config = dict(
    vocab_size=2605,
    optimizer='adamw',
    beta1=0.9,
    steps=5224,
)
Below are experts of layer 5 (counted from 0) of a mixture-of-experts language model. Rows are named router (the router's row for the expert), up (a neuron's input weights, with its number), down (a neuron's output weights, with its number) and show model dimensions 0-159. Each number is 128 + 24 x the weight over its row's rms, rounded and kept within 0 to 255.
Before each expert's rows: "comes after" lists some tokens at least twice as common just before its tokens as in all text; "comes before" lists some tokens at least twice as common just after its tokens as in all text. This comes from a sample of Wikipedia text that the model never trained on. Tokens count by the router's weight.

# expert 8
comes after: "\n", ".", "s.", "es.", ").", "a."
comes before: "\n", " The", " In", " He", "-", " It"
router [128 143 130 129 152 187 103 131 160  86  93 143 158 170 115 159 104 147  92 132 147 150  97 107 109  95 131  86 130 132 160 170 150 133  89 153 145 131 104 118  92 142 121 106 116 142 120 136 104 135 138 124 133 121  87  81 108 117 109 132  98 142 147  81  88 127 121 124 116 129  89 109 133 145 117 116  80 113 119 144 111 120 166 138 164 140 124 142 132 123 123 146 145 155 168 137 127 131 175 121 129 106  81 125  97 149 156 105 134 114  66 161 155  90 130 116 141 118 163  71 114 140  95 129 130 128 157  73 100  90 137 127 160 120 149 130 170 113 144 144 170 120 123 138 119 114 141 127 121 175 122 115 143 109 121 157 121 114 121  93]
up6 [ 85 112 101 172 116 115 137 149 106 167 110 153 137 137 138 122 167 110 144 121 157 122 105 150 135 121 141 141 141 150 120 151 131 154 172 140 157 152 112 155 134 137  91 124 107 131 157 137 100 158 129  96 118 147  97 124 105 102 129 132  95 134 112 166 108  94 131 126 143 110 181  92 144 137 159 136 148 105 114 142 155 102 124 170 130  68 168 148 100 155 117 137  78 119 132 120  99 137 140 141 122 142 131 162 151 154 131 114 140 137 149  88  75 176 155 129 115 112 116 129 100 168 132 133 141 123 183 133 131 186 118 187 117 136 108 136 134 131 178 134 136 156 139 107 147 158 159 141 123 129 103 149 141 184 158 126 151 147 102 137]
down6 [137 129 120 139 114 164 136 129  71 145 168 127 109 114 126 129 106 120 129 169 141 140 103 145 120 175 138 126 113 140 105 141 152 152 127 105 126  92 147 172 168 118  93 136 140 103 151  96 158 110 132 147 118 126 170  86  95 156 113 114 136 109 124 153 137 141  97 169 124 151 119 136 118 109 114 113 134 129 140 167 100 103 107 119 132 104 139  98 118 144 122 132 112 207 164  62  99 153 113 124 100 105 124 120 137 120 129 101 135 151 165 129 143 164 135 106  95 153 136 120 127 143  62 104 164 120 124  95  91 165 145  98 129 127 140 107 121 139 136 142 159 124  99 169 121  97 159 157  87 113  90 163 110 125  96 152 132 117 119 161]
up7 [148 143 117 115 151 125 164 104  94 132 136 111  94 108 133 168 108 120 109 163 117  97 107 105 163 125 143 140 132 156  94 106 138 165 127 150 132 108 133 127 148 105 126 110  82 128 142 139 105  85 150 146 190 159 129 136 134 101 173 178 136 135 125 137  79 104 171 156 123 118 133 114 156 137 106 142 128 150 149 121 144 138 147 150  74 142 110 132 126 174 147 123 109 117 140 174 116 120  77  87 140 120  81 153 130 104 118  95 115 120 121 189 148 134 166 108 143  99 128 160 108 127 111 136  88 127 103 149 128 146 119 112 139 181 123 143 138 129 106 135 126 170 125 145 165 140 173  83 134 108 112 113 113 184 132 132 132 127 124 106]
down7 [169 146 120 147 118 110 151  95 152 131 136 105 116 124 142 131  93 140 140 156 141 120 119 115 103  79 134 113 173  78  98 128 119 112 104 133 135 136 158  94 172 100 169 136  57 110 163 138 109 115 166 138 135 125 133 122  84 126 180 113  90 100 156 133 108 167 142 175 129 127 158 153 145 153 101 149 147 140 130 122 171 134 127 126 134 156 119 108 134 128 127  96  96 151 100 131 114 116 118 131 139 125 100 147 112 140 141 149 109  94 112 112 138 109 171 109 115 119 117 157 155 138 123  56 147 114  94 152 137 124 100 135 123  91 129 120 136 164  94  95 116 166  94  83 131 155 136 103 118 124  83 136 128 147  96 123 174 139 142 134]
up8 [115 173 133 106 145 116 105 139  90 176 110 122 113 114 131 148 107 144 138 150 124 127 104 143 163 124 108 140 144 141 172  98 114 105 117 112 136 108 152 125 107 128 149 167 123 151 130 130 138 156 136 141 134 140 124 135 113  80 140 111  98 121 154 108 147 148 122 143 151 150 151 124 172 165 116 107 123 103 117 167 174 106  96 147  99 136 147 153 132 148 150 163 114 103 130 158 113 115  80 136 147 109 152  93 181  96  84 119 127 124 145 137 132  92  82 139 150 120 138  98 149 113 147 124 105 114 140 150 117 114 108 155 143 113 179 118 128 123 127 136  95 155  93 126 121 157 131  93 129 176 167  94  98 159 221  92 122 148 123 116]
down8 [148 124 157 150 135 158  57 145 121 103 155 150 123 180 123 112 118 144 102 127 121 163 124 129 123  97 105 110 132 149 118  98 134  87 108 171 126  59 109 111  78 125 167 116 105 126 144 117  98 101 150 112 120 137 137 114 109  92 129 106 164 110 106 113 104 142 133 131 174 115 107 151  94 175 170 154  77 130 115 121 120 137 102 126 120 139 126  93 136 109 115  96 123 121 110 122 134 131 116 132 165  85 102 158 150 110 150 115 118 146 139 145 148 142  71 105 114 104 140  95 117 145  90 133 133 108 126 123 103 135 163 106 101 115 118 134 115 131 108 161 124 107 126  75 114 136 151 146  62 184 138 144 110 127 119 113 134 101 122 146]
up9 [147 117 135 144 149  99 137 129 105 113 170 134 138 152 136 118 142 147 106 112 122 120 146 115 135 128 133 138 113 155 133 116  94 127 135 109  96 183 142 144 178 146 115 114 104 164 134  82 130  89 114 119 135 141 140 127 161  99 157 156 166 166 107 141 168 112 152 142  78 142 113 134 171 121 148 138 112 108 151 144  68 158 150 126 104  99 107 134 110  84 157 154 116 122 147 148 170  87 136 127 135 114 130 134  94  77 129 151  96 134 158 137 139 153 148  90 146 111 147 166 136  88 117 139 146  70 124 107 127 155 156 168 177 177 132 158 136 118 138 136  99 128 137 155 128 121 127 174 108 113  93 119 144 147 116 123 163 111 164 140]
down9 [130 109 106  95  71 163 107 120 128 131 162 142  79 131  98 137 124 117 133 131 171 119 151 142 116 115 121 110 125 117 109 157  98 154 122 113 132 151 110 113 142 121 142 121  95 126 167 143 133 127 147 137 117 111 102 132 145 128 150 130  84 131 150  90 189 128 127 152 101 131 147 141 103 129 153 133 110 111 116 142  70 108 171 132 113  90 113 138 135 110 120 141 162 134 120 132 109  65 124 142 197 126 132 108 111 104 128 153  65 135 159  85 123 140 163 141 123 113 147 151 186 122 103 105 182 107 144 117 183 147 129 115 138 135 136 125 153 173 141 174 119 161 111 129  91 111 102 131 128 152 141 146 107 160 144 143 135  95 139 132]